config.toml
num_hidden_layers = 11
hidden_size = 256
n_experts = 64
experts_per_token = 4
d_expert = 96
d_shared_expert = 128
hidden_act = "tanh_gelu"
moe_layers = [0, 1, 2, 3, 4, 5, 6, 7, 8, 9, 10]
router_score = "sigmoid"
normalize_top_k = true
routed_scale = 1.0
balance_loss = 0.00141
balance_bias = true
router_bias = true
init_std_router = 0.0309
lr_router = 0.000966
num_attention_heads = 4
num_key_value_heads = 4
head_dim = 64
vocab_size = 8192
norm = "rmsnorm"
norm_place = "pre"
norm_eps = 1e-05
positions = "learned"
qk_norm = false
attn_scale = 0.125
tie_word_embeddings = false
parallel_block = false
init = "normal"
init_std_qkv = 0.0154
init_std_o = 0.0154
init_std_up = 0.0154
init_std_down = 0.0154
optimizer = "soap_variant"
learning_rate = 0.00283
beta1 = 0.95
beta2 = 0.99
weight_decay = 0.0
lr_head = 0.00534
warmup_steps = 200
schedule = "wsd"
decay_fraction = 0.797
decay_shape = "linear"
final_lr_fraction = 0.05
batch_tokens = [32768, 65536, 98304]
max_seq_len = 512
doc_mask = true
train_tokens = 307800000
max_steps = 4886
dataset = "wikipedia_en"
Below are experts of layer 8 (counted from 0) of a mixture-of-experts language model. Rows are named router (the router's row for the expert), up (a neuron's input weights, with its number) and show model dimensions 0-31. Each number is 500 + 40 x the weight over its row's rms, rounded and kept within 0 to 999. Numbers have three digits each.
After each expert's rows: a language model's description of what the expert responds to. This comes from a sample of Wikipedia text that the model never trained on.

# expert 18
router:495440588497547468552448493493552543491532591475557472570559478557521471464476465464539477490483
up0:576457449447489454466503523449515545512555494495431441570532541485516513599547476491508507475594
up1:508484499593492540560514463464553516603511531528508567490472518505476490480500496471499480453453
up2:508475535476455510502565454469407524531508465442581543462534483490422487495511442493495447466483
up3:469496424481493500552551543536479525515486521523568487457551513517511498554520535471516551458496
up4:463534545541532477507399447566531547470519432520508433547500465450475520459458449508511485617538
up5:568524455484524501405478451487501501457465430458437515448538466465546523502527441521518514509535
up6:494489543521487442473523454523533491456457536435521525533470512471497440478418479508501488475565
up7:489432621490541493526488471515480506489528508481521502484505473463538492563477516517500569469457
up8:437458563418551515545512531459565510443467553490549544543423459503549484507446541529428559519457
up9:536487522476465539520462409516524502487518531513539447496521513430480468591550517495443518568530
up10:496491500482469590511483448479535495470472573584519541439529476464497506523487501471534522444459
up11:562503520597561532525453510446494473474434544573505472543445486491507525575460498520520436502548
up12:502510478528466593514484478477578505462513551500492528484531534419568480545444485534488546512511
up13:497513563462501457479485505445501538483534502502596503537574456498472476485542522511509449477609
up14:556532462499535456481571522543504554489451500469430495458556493535492563537516399462464545466475
up15:509436395517532499503392520487540461448481536535558506489507419446487475557467526527486510503513
up16:550519433546522490525489487450520497506401532503571488499534521477487494548466402516487505528539
up17:535470493483499527537434486438511475511517560506525431497484497451575529523508563527474557520483
up18:469451585457514468417506497523466555591534520440535497483539500526522470526450458505480465486492
up19:570452534459504469559526512525496491516526482479486503459476495512453524480537443511536544571555
up20:567553505530492467494520519461450540482504540402429470511491520492478508611550507514491484418539
up21:492528492508478477539484508468479442486525620504497544521489487479499508506577631518536500497538
up22:524484555477515474538502512540526534550509443530536466486521388526508476494526467502480495416498
up23:549431457471515442533589459496538480543533477478534490493541493456464477575460514507543470492547
up24:398508490502509426543500547493494538480473495417537568455535583512473540488449516470504424537484
up25:481497507516524559512510471552593521489507468448481551542447611529518492468536505527454500483465
up26:498499528508536472482508506553434494466504510485541527416449511519546495522563540504518517478430
up27:512531573494481421475519467543552495467511520465516468441548528537499497534481460501488527541466
up28:511512504529506466485469520426538522505495424503493433523505505533489550500414478565480528462484
up29:430500537518536506558588473514551531536477499504502445482487526465505541583546528512477519492543
up30:529451454496545480506481543528584491457449560529378512471481472558557528461460499557447528501515
up31:505382463531522474456535522509505504533487510445393447464489506468481495531524382477514470424467
up32:477579521523525479497519495565492483553513467587508506533606453575490516458600477454562492454521
up33:504441547458484561488464529491515520479461545469571510479575463519533449511438494493501497508482
up34:426425508507527508606546548472453475528497520522574531601521435437479517546499505548508439473508
up35:503485517504488525504525482501543489489533527525572526528556488447493535472524552521515483442450
up36:478418533435473545519474515505445499504526541555534472481572477523539474477543504549466533510545
up37:501544536574505490486509383485521521470540483509481474565476573579479469504510471395530513488509
up38:499519470483514569468527518573470555517503531519481528538548415454513441484498467416504563509480
up39:486605525537496479488531506452457538525516436516562490547508505512487462499537477493536451504513
up40:535557513434496518561470480590535497477533499468455527557522521557490494529439532439457469559450
up41:573541477453541480545446494413526510609526533539474525604534498569529460566485516504484527470523
Compass directions, coordinates

# expert 60
router:469487536509534489514466473512497495485502554457578489466548415510540473455478494477668546472488
up0:490499549512474616418470495472509490554484503502471527524509472531467464512490486490474488545524
up1:529471459448534548529524559476452523525499538543499453429483467547541481516502444461416467443534
up2:514501454475508460496437559535541507463467468480530479502515527475475482510491422456485505473569
up3:557480478457561459538537557444464546472513410463526531437424501505479500528526498489547581462465
up4:593473534449541493553517489483486498516545492467548494533492459539452480574426471488471467451505
up5:475502516484476505486523547529516517491433475547510546445541463504591490542448508456575500486495
up6:549486532486486448515486496508514463477573478454515399450474488506510445597530509457461542483436
up7:447473493529527492522498504468428543501502498544478512435476457496556470471513526485579517571480
up8:481458479543501484498502477397470553563457543479503478513493477401503514534485495561604514463504
up9:450436563440479547502487547474443547452505553490482483471535568519443541461483486474518506526529
up10:464501488542511555495461522432625495460469532502481512478580554565581511520471582453469473493544
up11:442472537593497492490537461506614513558469532410539521447426543511544560515453510474561504496502
up12:505488484423492500526451522535494520499471491530540388509515453492502527552522545468461528539516
up13:542467483451468496613509507507535518499486509540513482536490429517517487548543485512525453514474
up14:524538441510526447530607510387529535451542555552504443579521513510507531518479467500474558520497
up15:485497583468499555559558461550546539460527455510565444508518488495520457506480498483432490502515
up16:500432460521463452524472461498449524582470472484542423450500386521475469491523492573448474418497
up17:459446449483489569547521462516547479463465469473505469488505518553483477525435489525457495529503
up18:478495511429530558491487585531504458534469476483533462493554542514526470540496444464454508485527
up19:495488531544522552499505468463469491474450573454475475566504500517529502518469479596515535472540
up20:522517473537505537578524453407518518483503530495491500534430458540456515574494461521484488463563
up21:537386536502503522493382521500518497466465523510497449523563512498570532452489540471481520577520
up22:490572407498504491530483500448482533480435534496474456466466543492534459506516448524511502475494
up23:480486471518560427590435500456553541441503487488466511556472532440502496528483600571551512431536
up24:462471477560495594494606498531478516551530472434504506468524544480484557484506499562471508607466
up25:454486469485479524558573485498575480519521464512522500502498442501549477519538507508495546554425
up26:453429511471440531483531519482465479547455588495465564486497498506586491506580478484515476473472
up27:489467496447530583530488444487554533494470477513530515538418467560489444482467497434374520502562
up28:578499480576511459500532483493515527476534539452558568421480498505518486510423544559572523449484
up29:468505561466507460455533540459499516464414479389546460510535460588523469467466473459429516449487
up30:567537534511525467479503491506541467460469476512492476506575373535529456488420523510490518503549
up31:447463513450523515497462487485475514483433521548543489453525480575428479457512507499482524538505
up32:412556458535534430541543553480580539550469527511524477450512562442542528551537562468444463514551
up33:490498600497570507516576501476441528573515493506533498495560467499501503468436477504522500487486
up34:496480501496519431530511593483528486511486479442471496531562446477511523581526449530474437470503
up35:465521468491467522521518561471520516464482505599497542546514490502496472539590470450525406545527
up36:444470572473497443521497455529525513504503597469477491518511434460560525510501493515478522540488
up37:485548464516553411468473532447459583528521467503470544460467485468469504505533517494540506507544
up38:525527462576500482446529508479531474533458506492466446506562450532590523490454546480524521521438
up39:492451466476520582550458529511567513606504473533558391512528503494420544513490507488562450501502
up40:464430485467527450488501483463558511506537500513584512484504483507485481519552483510530528451483
up41:527450470532476451499530503455560519561568473518507440445562394560450494522507464543475513474477
Space-led numbers in tables

# expert 52
router:487533498533500487472532468517455501479461532515601474451490519512535402437462496474596457509527
up0:504511490536530517477519529531487511475467497487501454558523547501532421515546440466497473484566
up1:492445597472509543536523560548542492470390479479427509537537454470506535542596504487487498546456
up2:474515496407493470516452504482486548488530515474491533510452509531466512500558506533588480508503
up3:474464479521505508564456520490483535502439454480539491525484465454519557468452525512519521569498
up4:547497431499524543495495521460470454495507546491544490485508487503504554463462508542489481453553
up5:478496489479530605503446465522478536454486586472542548475516496454472609528507476492468613532471
up6:531514560532472527456436532498454525509483515444496439504513511492514462549449456527538475532581
up7:447513539450502552485576506534485467529512520500525523485399543473473393509482520463516480414488
up8:426540490423529460494404473502424559425567440500459470518509539464438432491482450469548514448506
up9:449531578560489438564471590521426480535484444481477453530507453514507530481517469489542464536512
up10:514518458471531543559469565453522487515522501500483434543502499473542541525424428482506527496530
up11:529441482490501555529537516530435537480477462477490460456554477502473519557478487502564543508529
up12:471476426522533492537456502510500467473494567499450542442493515468548488510469531508513571519529
up13:472520432546511503526467500466465473489500512421544525463582486451505609559490460530517534575522
up14:458501469520532514464471445612523495583521455520512446473497488449490502543514466541501510595496
up15:457496531519513466498548478545527510499504508475458480571431385603534496469467497525537445493487
up16:510418512496493522553445507444467513532485576485404473532477528452492529495549440478503464496475
up17:477560505440494533462441496494526473508496475468645550498476464471498465566527513522529573507547
up18:522511496481525518476442433541500554472411563508547460410466468450487476549487444456538564490519
up19:483447555470516541527515522463480528560536540482428510567463528503515531480517459484478477513513
up20:508520543491561526491535463471442515463518512486435493506478551459487460552551507473500543480498
up21:475464447529504506495510509482510542476432482539397486486575516499518456504446569537551557461508
up22:486479525518521563417424467552499525579485486482481495461541540464468439513455507469524486463417
up23:580519487433493516566555512497518503532450547495502362491503517509503528499551469455520564511524
up24:475478488522496499536529559447424542563568469473511481501538477483573471484566514486468457491513
up25:518505486495493433478469510415446521549503501536556485563489496526488464464521422481565437550503
up26:423520484504521471518575478537518510481537501498498482478522453535446550484501517524487552515554
up27:503556522533556508527477536486499464551469460506418432575552469466501472545533494478479473530535
up28:476478431556487446581486466550559476503523479476587465485469557546553504479480475496535524504484
up29:536530475494516526501492505486410496512572499478473533470441550449504464508497519498493546527613
up30:534415495450506497552546546500565510526432556459500526544475496508506505485552509533466452501454
up31:531460472498550529534550508544426535563440519534512501516470494524444529532531523481515453456542
up32:440514484508510419489472469482480485492504543530523494505520529477480443503441477510485470531493
up33:539482466506523524553475507553479490493423516492552461476504441575474555492478484521465495520534
up34:444495478503457569418527499558541510542488487494650512555508502513499553516487505476573475441551
up35:486471470408517557549503530463546506534525472510575559483531540470486567538443541533438564471562
up36:503470420493510452490523529498479510498473568467551470481510585534493511489588578559510488461512
up37:480526506462499550491477542495488490457463502467447489454485448491545485524453558486528562470423
up38:492460503473525479506475516546447531523504505456452514409505493464513532547452439549451533488487
up39:544502468512522488543451465485433471508480460516430471498493476489561509444505452506484526474522
up40:496500469558535456495521462530545451632508491493527432528524502527567500504583449518462451457507
up41:485439482517538445478499495547449450520497541516423489515546455492524539490440445485521568455532
Non-English name syllables

# expert 2
router:497459522457527468568513488502504518414519521459545508474469439578554485393415488478562456435439
up0:541460439510497565508451495462432560471466527473483511594502486492545456546467498512462497535500
up1:554479456498487568562520516541503551559527479514425514551535433467517546459472463518463513544508
up2:481508440446451518464588452572460541474511500478498463421503503428499519507477470485506506489522
up3:505429580495478554484486454527488549453464441493552500519499474502544503503404533457483472433504
up4:522488471577527512515464529465511513488470562440457516492450449466463467470457520466503543554510
up5:427527526494560499532485542577426474535533477512493490549521521476563490521501543485509533437479
up6:424474500436536475454493490470442547496480444510575538530505547526539463452473508461530477370504
up7:507490544560525489515516440487520525482467490555454410565440567579527520459445528416523504436478
up8:533423506516494556541525541486461589473489527465442480492471486527531570448472492445472539488500
up9:504516505444494455511561577484422522416521524487553444479507438484499524446480511393571456513451
up10:534432495541521488446481559465513544483480445457442498447559400488520508530512548529466509459479
up11:480536432490456409514537425497446534496449549468474501495566504535483502468476453551547555495530
up12:566523483475487552493537513484472554461522460508491459487530457497486490539597499502550436527488
up13:479451524523553532455427534384497560507436473487514480490472466500463394497421482557540502425493
up14:496456433519509455536517560395516550494448501489489511507532496526539577550482479470524504514484
up15:445427585503524522555530601503547538563465537473428510449515461514466491549459503471536507458550
up16:459463561403510492547486552446464514482491570527511488476501519469511554512432460497507473460552
up17:532501521594552429476481506517520527493527509444465497523556532454500517540477523582426498473421
up18:451405522482533483475487588485597495529509540477579484515504582530493540531507473459483497500411
up19:436530529478514556480556478580510495514533485493513501472450432580480473520492490519443523450448
up20:473518536442527563546495463442495530542467525607523538510516492600486446433517490456510492445435
up21:487463479480532574462598482495536491516442506561458441494504430594443497531439461516495517466563
up22:570478488554476483503503511547516559447428459483508498472609490494504483491435459506494513439483
up23:419466443398534506497446486524510539498488537552557516470487493519445540500431504506507486461549
up24:552568493442504459575523514517482520456541469554483546466477488514590457495457467368519538507454
up25:496462497428466530581474493482416522432428578564488570458501498488554467496462504474500478462448
up26:479415523389507502546563567482492530465543482540526516526474504531524562614510416494519576511508
up27:561508485478501500501499535482524521448507497516523474488522513495527482518535413472494479461483
up28:434453525521523493519485537494485534562490548458517476527543458501544517496455460548515517448467
up29:511533539468530472573510544525549550517540505489556515539543557517529525534505464494514570411494
up30:520454475473499462495536469505483506490444516515592534450471526570559558499475451454494514477481
up31:472516462504538460487520526544505524436454476505589516494464556512561417491464494383471514429460
up32:473486532510478449558554418467501532524443471461507498525538495424515495542496503504521431464526
up33:518445469508519492549426592440474546517544457428515517419447501507504519505480457467457517491542
up34:465482549484485450451448478467561499439488533502462532513565449450511524523538488508419490437529
up35:543505490471497454477475504417478523565498519525500494544449471489512412501492477457538516394507
up36:564475520504474553521443423467494519428502511552564466553539527512462543513455542498540565471494
up37:458476417445539519549521541561461498446468486511507563447433438571448478481510453443503472419441
up38:530489441498453454513476529451507609503467537543485576404493395527504532570465479514529496449528
up39:478447489461503563471560519504523534475447529544495455438445558488460534470528425532521512488489
up40:497503453532545463528586455508530476448465566536548519538491530493486515449542518539474512420492
up41:508423522522465540509453540451510545479445470528496439532460480443526469501504490443477507497542
Taxonomy and number fragments

# expert 8
router:480472568523511474530515480387526603451494501401532514480583456541506479485532548503528534441501
up0:537449490515534487451561409440464541542491590575510550481497530476468446476554527466480438431500
up1:541418488524519586539465435470432513448504495477450480535534443510507462535467496550471523527475
up2:444498563429534440523492494513542545553422584571574522527562456535463528543531493485529541516535
up3:486451539513491505490521427498553476518505461460514499444507453512483496487456422449487381452487
up4:509512465505474571544548563488498495520465510446448578460491479580506526496517410517477548485519
up5:496505543486520560483526511475533534504489519469503475500446447507503483507490508490495497475534
up6:475470417487552489537552558527458513470481559529508421481497430512576516536488478547518524475464
up7:435517426499506421477503541424408581591434450506505472531494494491456501465482550504531539399545
up8:514505476511524426528487499492385532593514447450501478511448443526496502520559553561501539441501
up9:476573497448516453501508476529482516550462422509538514437476514442508470502490488456542603497465
up10:587445518505482456518506512489481556455562538496559526548516457512462516472521521483494537540545
up11:474513517519533476514554495494457458582510455501569550454516553512499489467546491542518531465489
up12:532556503556499412488525564515494523455484447477496469456445516456499459471490490460501482466484
up13:485487568486506472486439459496538542524477428438482480510499411503532467558510446501489459486530
up14:483452485502512475451448486478550557450422521458473495492471497443492479531428512551524575504534
up15:495586525502515532510482507569562468541511487439464516485488600504477492473472479437534462504551
up16:558489530488517560523565423491485562467599497451556449513505500554562480470524479540514515524555
up17:530495476408480454527445470551447482421461496485548567445508479481541462456523520481504507476511
up18:477435505451488522466499482427505549483551559448532489574513428471474483486549493553508516515543
up19:540547402407549487519496552461450566496552393465527508516499440493491460482490454508518507502470
up20:491512493502508461479479551502492585510579506485463519447565519463517491492502452505542434580486
up21:559443495556520505487487500505468530491562548463574546454565531454486503510510555510470454481479
up22:526460477503560463531483462475492432469454481502479491446529518473527493454518458509480535472480
up23:441463441482546596527527479498531555402567435475459547520520507516504452518483492436538498489554
up24:501486503540514498492471554553535516492490488503532556421506479504523500491443471545512480496524
up25:526445515505472514482522462506479503479559495518559475529509406521435509453473550451471545545515
up26:454492440420478494556507577471554549468563441522520456474494505475510464573559563517498454485502
up27:458444494463557431524509458470510487541549415511498504460487518469554487484503579513510563490574
up28:498423501497517512485519476489555542434521510426508507489584546474528505499545516460501545613479
up29:519561536554467490548541510442527561494459524522552462553541399544516490538508422515487589492558
up30:480417424484508423554549507532488504528526494573551584463517507446483538488480515526535458453528
up31:506496518525542459512603559375524578528604474476517544444486464516465551512472466511509513442447
up32:494485469495515441536453585476547573485436526498484550479520425546521493454459423486502509512549
up33:478449479449528515552591459501507505559425505431542445604441490526451516573483456480504493478533
up34:539603507521513564448441505494545554502541572533410518518503494527496509479515468565531535482505
up35:472466496418560471525573492492505521572524422520548523527498416473471484503473524471503479456532
up36:528407575477497443462527518544502550457576530539488478509454417510476515538525465453522511396541
up37:461487478475467502515530491504502459486523540427438495530451510509442500579470447462459541456567
up38:522472446476526519462496493467502526468507458462441510477476521566540528487509477496539563426528
up39:506516535508546512556541465487461538534411536514507484501468549512517497583489516541505474508530
up40:533430539494525510511476462536552576496457549415518499552532385528538478538484519467453482516458
up41:495424504423496566479464436530513516450498459487525480526552518525511506476482556455504392465469
Colons and list introducers

# expert 22
router:557526540522558532558441574527497494483464517494537491469501449579506490487478465460537526479538
up0:526463617498510506507480498454520528510571513553536517466537485527484496465477475488515490439484
up1:501459519453489504506521576505467515532490520524537490529531445446619530429562436510465478553553
up2:472561455487486514576502516451546494460420556561519512590496482518543497521523448538497485519587
up3:481422496521529547506484536454498510517521565585435496553568515557497531466421524488527540460462
up4:531522483528504560502493416533528498510515527489548445436513454496459496541469462468498521456467
up5:494484516517508435514522474477500444514478527529510488533423486497505500518493571447469527458440
up6:516496478590480487491522552560572480466512462540510477486625509521459528510453470462494456538515
up7:580524494576550570568484466479463534453459464514494519490492604478510416429518493505577479496528
up8:514533597578540520507495547467484528532494493558496513514495494460517491470446473482539566497491
up9:488507480524526451441491550490475462552539483474492480444536501510512545510518461540511461515574
up10:508488541530565506518484492515465509534460531472520533514491429502481504551514462521479475482456
up11:573557493458495523527527496512460528533456495540497484500445382456519463506528533485523536548395
up12:472506479466519473481562546521433511493480482442471470508469502560492487538498412434526535526543
up13:547486468575520539444510507451508513506434453506443537533520468500536552401452529497517489502454
up14:571537453536494565528560421501483481576467521512465520467466460530583528490549548464516612501490
up15:527512475498481497522499558495524517487516506502452475459489524498533524525520487503521502504457
up16:545548556499519503509491472495517509497419549520549519513553464469548428500514426490518490532477
up17:477437488474516495493565500517464552488523477513490472491413435438507470517550589524527487499571
up18:480521509509487520528567470533589528454564555543500557580508499515532445522465478535474451460513
up19:485508493452437511513517443510437510491448461537549422494520457435489497505495470519558444480513
up20:438485486513515476480421442465441541518525488527539493514495436509526505550450473532534507382574
up21:492571559446506548544521399465522498506484535464525609492464549529518491521468531478545487458530
up22:516518441496477457473479486517525453508546583492486490483517439501511466479483473457548499478527
up23:558499442515577510479618494512525550480453547430524518431486496506531530520472467528447610595580
up24:472493494546520442488490506483466528445450491480564492464510435475441504533467438548509512483592
up25:462496518465532519441518495482504531478473532537494476435550536440505438513471464544517528381600
up26:532524477481490511418411496497422428525406462477533452487553494458502448507487447481577554407546
up27:497511464509493484514483521508494534484579499474465510412486531464518517540510470464581507477530
up28:500509513518472530499487527495480483481475465531520456466490500532491521452459458460518466522476
up29:457459508602532499525481481491515530556463483526402482509553522508502521417461568461523531436495
up30:542531463468502465575494470490521503539499477520518556519494499500504468502446479510519528490541
up31:493530478515482415465526533551561521503461478462528491537466494499489539501561551515526508552591
up32:539400567488503493513456514489499524487539479495514543520547477484516501481487542497473459459496
up33:497504504554487502566517504414489455500453507541487464486528497530555499502510554501497532504428
up34:512481489423496520459520563589590495459525476535477494475570490509489543510462528421470472520559
up35:485456568460522535515518553466459514525419484460483441498502464487490510464435587500529506464442
up36:533518448525478450501475512469521528568468447530479505517460544510537545481519477466513474469540
up37:519556467520469482495461564516497526534474615434527467480597529525532464538472485442477519514533
up38:509517467497509545534456516488517496512548468431525452581488535552510467505426539486545485425624
up39:526454580549494499555487535529505494502542495490606531506475463547445521468479544488491565533462
up40:537498574529548543525518513450508533457441456537559494470505401536496499462454540464520482465524
up41:587500399538533487518465595456506503504547461501421488544492567553542462466463456413458582499523
Table rules and word fragments

# expert 50
router:470489481515546488523573480455476507482456500408499468574503468545519452468491474514532469438536
up6:596463481450526428538527475477460491530517454459520503537521526535509425589434501536465478510495
up7:536508424500452608528549554485519489507546457518434483487554442524564490492515513473496531531483
up8:458508492517452546584542485526529525548494538472521433430567485493504434532508518505481563495557
up9:553496443503549490410498474491533557474547450492506511523434568481541457498462571558488498493586
up10:527491483587579442455410482587549523454507451543539565510544538450529520477436403527482520445528
up11:597497497474564497500514543505526537523488487482489510571511524496457482508513396524482452513507
up12:450541495514543438468564541520554468501497413451463440535551534415536448534485496513500518465481
up13:546462436500541530469511529509516485505477424400428497533437556480557483501492510498519568526488
up14:484574543501522460508537495509508501488453472414515508512503503577519509483497570493495482479479
up15:522478532593509491534495512551511545504445463493463499503495536508526460532495513481540520505553
up16:498589522508523525496524416541451491501495425553511460465491441488463442492463486536521505437452
up17:452455464501489505535488556493529559603513508508517575568467506508504522516570490540556465527500
up18:448475510493483473567539482411512527463459501486512496519453481512496473510493473451554548446512
up19:497539544464534445500480539517547471503517555493495495476446510548478472492543518503494495540570
up20:530419559563496560536543520473478523483477514498566575496447405482428431473465520542508515457493
up21:463441438488546510456523478533510522493489551561578449599517506489540457533561380512556535486551
up22:442450529545476474450451487584530542504491518562485421532489510526527522515428478484509502522480
up23:475475528480527432445547469501543533488490502517502471603428507486510471511491494526484514494443
up24:517462505512455509515573511493519530546445498495470490494404494490493549495541517451517515522499
up25:447464502515523546505589492425504510519464487487499410540611423502487407494503492483510444479455
up26:572462531481526490549517503523522523452428474517525486474497542449527515446520475495502545551580
up27:485464531498452480531511466504520541517446515486557501425457452531454445513514490467481568547493
up28:525473492474513538472524481478533563461536492571529532536579542538562509424567553515562489498469
up29:516563530472537560528531448500502507496453511576538500535487537524510492547514420477512540464444
up30:483533572462456483598507462466479488573506508444502568483523427548491550543477492509457496524505
up31:494481479492520456548565553486490570493512534467478507484544437497545537508492473474495526544568
up32:558506541575499490573507504484538467519503476447498502518498494478489465498462433451486506529563
up33:519476505523534446472497492471508447523452477510482534472574520538487488500465503456497448461541
up34:475558515459493492489573475511514467469472519480497474536510566517533448527593571483489519568524
up35:580466555539507460526501484498485541502468589435487522514535527488491567564466502495421538514464
up36:468492551529511542463530478537434546494476515531484489458530497509515448519526502471495458499527
up37:487494446495517499471486510535494438501522498485575454532512501516533497519510530479533478485477
up38:436473568464528443430505488552427504518519487523473545500518471478479473495465535512520502414514
up39:526540515489512500492501560522472538541542533481459493549560462526525446481518541514460503522522
up40:409472519520509575427577538564510491547462485509536438555502499501534491500468526478555566525540
up41:461560498576540506477494502452535472489487486481466485519466578471544507469523527504495539521483
up42:461475522453496504512497458530531519500500572499494444489585483483471483557441477504468478488522
up43:507530493484488397488514458426484506585479484505533580460492557525545450470488495475572599499531
up44:408572475487517500481526459510463547517521577460496486567486499524500447511502458493556521419485
up45:474510481534496529562531462479550504535484417476522511456593531512533528493505465445454496502461
up46:538500424514501543520538482576538495524465486486509431505511466599480500563500426453548527504523
up47:587464452471487548486507526476468488546562527494582549479470444548441508547468481481522532457515
Mid-word fragments

# expert 21
router:458502488489517466523525535463493574513544485459490466496501508527537489462431488492503478521558
up0:488502492457498517538494543469487453474544517483488559558509494515509475443505546513544497405442
up1:481551562486500439489518482572528506490525463469459443499494589470533525504474386520510473448419
up2:522466487521533511474530451528567476510436557501492438527540550543427480499518539503475557471510
up3:404525517476504493471481486535552460473514503488515518574516451547523472578434474492501516472504
up4:496441431534506551450446538478490512481455443558496495491502514441565491570506515482546534491480
up5:445433466422530516528452495551477476492570507545411508449439472535472489457492490507500526442455
up6:443574514519515474496593494519500455530485488401542475563515521487462459453571475472470598472527
up7:463507453512517511508478572509569482562521478426529495528544467526516488498550505487439510464544
up8:533493478506559525443519545459500554489473467458472482544529477451482515502474535497542456489539
up9:412418488547529495475491562534493545542513479489508498539458567474480492473514455520524477451562
up10:526535486540500478499484431504466410542541418532550554511460585529487536468491444507517552495473
up11:455496515488465562494454484519537558482533509446462462438570501506479565431370478534526490512524
up12:522496501496506543401480502429584484475457479518513561523523446435519463524469468506517560428521
up13:491420500508530530502486537491525506511489497515539542505447572534497498484520573489535489430363
up14:470532531486505456543540475532497476509442483497512505490505499474492464515568486514511541510549
up15:445460499500517457460492478453479496538552508477420503511510474530501501505493471518494485504570
up16:515446518540489512492526513542505564481493465460467529504461482514468611429525442530503503497507
up17:528492520540479442514509441548486499510526500473520459453553534537457509517562506502509490391491
up18:481519477503538526491551457504464487495516467526511529448539502536531555456583477529467515533426
up19:490475445466531537516475485496460547445493481501461484581535433468541547505489487472519472514459
up20:508522492533495520483568579532554549526486514466548461590519534528571460481436555490486476536535
up21:533461523538493406584574529541475465519482493494509518452505581535472520481464427467532550500510
up22:539503505470503518498444516494559563431492506549516497527537475432508492534530463500500561551526
up23:561491469488542533526523502464482567497520475467437532472492485529492514541506564514464396447505
up24:476453555541503530518491488466455487486499483518443421523480469516546515482457497488519528473476
up25:520502477500488541560534449406440537428470511458543484516403449547570500461501546500486405535556
up26:521507571505507476434556489536523458497532491552492537498562442449533509521476430493492505493483
up27:487521494560494467502498511478504495541446535439517474532500483491504456553485497477459533593479
up28:443534492556514523470507521513510540517454466498528428530499464493509551611493486513513467475503
up29:516495514450520504522502580433425534420480461542510385544470479472491518533572494516522438456555
up30:508491532513495519502447560496524501573515514529498565557484483520500495466435475546569470533492
up31:509468503483516556561558490586514562541525493555507528434463579442534525463495362517505502505429
up32:512550508427511475507517483471443447500498468489450444597516469501545463506503478463475499512546
up33:508540530557513432504583384533534448504541509403479612548451513507510490478479506504487508509405
up34:496519514524511515534528520493485520500468525474477546491553501491537523608509477541492517580466
up35:468479473529459547506464582533442445481429571481415470502423496525453507465444437485459548462508
up36:513529461500516536541537482499526551540499499480502463465524412510503487533453530509452566576535
up37:519472472551507469512484542433517493527443442470517502530487461473544567419537427548501576566559
up38:433563540551485482510470478502511522513458580442532572540519469513493499546562434478489519564483
up39:520472612442485455464522460564451526549559467548486509514523402514509448490517515510558501513435
up40:445507450547500520508522432523455541484538488529542527435528555457562463556471521502469490518522
up41:521500529485558437481488556553470518482505481531472467519504479525530465400521429492491505485480
Mid-word syllable pieces